python train.py --router_score="softmax" --norm="rmsnorm" --beta1=0.95 --grad_clip=1.0 --steps=4442 --dataset="wikipedia_en"
Below are experts of layer 3 (counted from 0) of a mixture-of-experts language model. Rows are named gate (a neuron's input weights, with its number), up (a neuron's input weights, with its number) and show model dimensions 0-127. Each number is 128 + 32 x the weight over its row's rms, rounded and kept within 0 to 255. Numbers have three digits each.
Before each expert's rows: a language model's description of what the expert responds to. This comes from a sample of Wikipedia text that the model never trained on.

# expert 22
What it handles: Syllable pieces inside non-English proper names, Japanese, Turkish, Indian, Chinese, Hebrew, such as Kō-f-u, Erg-ü-den, Mi-y-un, Petah T-ik-va.
gate0:166102145128076117143092123193168108144063133104168211089120161134133107133078170105118207165143129146155139147079118110161170177137145103161145166133100125152137091116206176108061134109134136135076142126071156110153138108114149127166160144101113072126093121113131122106152135116103175161144134159082106124146132096212122119141172140147125096130104096072120118159130099066143089045148
up0:132149174135063139104077166140125176138110153156133195129117182192142074071062104108108160174155091116125144153133164159157167174088126122125083098166068103169079107139134154113133137153190118162062098145103099170172145132138189155162119117088155114179097102163157158087126101101122176110145150117127103136151140125177148160096124098172087143114143084084178085148119107147133137095162

# expert 14
What it handles: Opening capital pieces of names and words in tables, lists and after periods, such as Su-, De-, As-, plus the · between MPC and JPL.
gate0:159114108118189161171168101138173156152151155175113192132101152150169118170146149082157152073187116128157239164132131117180118167178151157104074137120145164145150064100135135127122127130111114102111177120091158143073163079139129128128171114111106069094066149108097138079167127144119123147128126161145149166147102075156155052139154174084154144087118151153114159107159154156123140123102
up0:130086105099110063123097107127160100073089082080129073081127107093141134165094142149140167114073177146158096115087093110101126145136148121172145162085140150069126135086195142113097100080105172127094127107169171084127126157084077155163101125159099117139123173101133061165128158149108100170087131175096156112076143145154087127166173123101145074133108122083101189186133100097147094100147

# expert 3
What it handles: Final pieces ending a word, mostly proper names and adjectives, such as -ig in Ludwig, -ine in Caroline, -an in Kenyan.
gate1:113154095133174035132108135060113100088131075115126109150088106090104121122111126116139113089106146149197117151051134079162158122136104160116190185112169119050125093067145148169142082133096139153139140090141137140055139116122158139168145148098062158124137145094116093124130161152099080125111168127088148155172124156174143142134174136141131114116113070100074107110067121071085124126116
up1:149169108126159114126098125185126117114131133155069091141126172188131090163223106120091159144107142102154104120103177157119137106095146052118152108103155129106157114172126091122116155139113142148126160154116142124136156093145056136150147139107183156031115138187098192179131148058126111139171129105173086088193170112151116152152138152121113130124131150077118052121145188157126139134160

# expert 9
What it handles: First capitalized piece of a split proper name, often a person starting a sentence or list cell, as Tr(avers), Don(nelly), Ram(amoorthy).
gate1:117134146084147126131129137118123094078127145072184162105078162123121145099208177136051133093191121077140153118080070098136180115091093123151131122090122099145097129094136087060108120159104120183120132134103123124116139134132101146143120116183120123137132170139135169092071139133085124112215125131160079094072227070131124118135151098114128152141137117131159145095123160078113178081103
up1:127104155115152064102179102099158089086155130074084136131137129132114119103212143085097094117194137124144132140156132098155152095108148147092176137094116100129095139098158104093120148101131083182124160151051120133098109161128117098114115053216162157135104134169128129126112115168134139124149133159158048141137182128155084139111159106088131157164123224136147183154158176097116117097100

# expert 0
What it handles: Final pieces closing a word, often in names and places, such as the ari in Ontario, the o in Guillermo, or words like region, Minister.
gate1:143110189100165165121161133050119141115170113094115185121143166094103120159111102081136163179117145131114127126132134143129120142178103218158088102121123197120142126176130137132052113075129149086153195155143144132171090128135049150098166114119117083126134146105092123098108122138130138174120119137101130125137172168096166148120137217088119091133135083103150160096137156199149078109069
up1:117143130100170153115145153090118135134140126124127189096132133118111087164143105070132199176115142134102124115136139158121118142144114210209115114126131201133129086151138201118029122091120152046111176167142147142127074114133023132109154148123136101143129183124122155149121134126127123172105104162145138143125160109093131122113110187091133070107114110127143159082123128184169109089068

# expert 28
What it handles: Final word pieces with trailing space completing names in tables and lists, such as Franc-is, Wiz-ards, G-ary, J-ason, Whataro-a.
gate2:100048138099196069139147105131093118142086143089106141050097162105160169139094137134146177150134114147100165069145069128142137141118100080152140174122152077140150117123152137150140119159118200114139102099141131126144133107091089135097091143133060154116150118071140146090124115174131059120164135132151087107038133152118124113138116135122210130182166047086132129123143103128158139095170
up2:164161100156143105100133170162156167098144142181084130164128065113134017133072141115056105165184118081143185120121159122126135120138107152128158091147129064116107158112138149153141113153112112141133178141142135160089124132156085099136149083078073138137123108170123096112133135131140107106100111112124072125191136182173119134109134136126032118204106165110129165126112176128065137083132

# expert 39
What it handles: Word-ending pieces of place names, surnames and terms, often in table cells, such as -id in Remscheid, -ine, -ar, -ird, -shire.
gate1:163100128132215117146213114129182120111218125077123181108134164126151143165163136108126124090148088112105139115059103141126173119133098127129128186095129162086146122079101076093122139103131147149167146122139129106073131119065126163121108072145140112100140081071101087108125117159109046119142122133102119134087120116141118140223134203113078114102145182107120133155139114108125143089144
up1:102123135113094146126052111088101093105014096146140084136128087135152148106111156111146121120084186144190140134189127102175074143172183139138136114119151120132133079142196188169117095140091135098057115169121166117139138079152082125162156142144087133139097210161142138136147128106130191164133155165140163144150174120138117105068164083097155148151103106121118104124134105142129095128086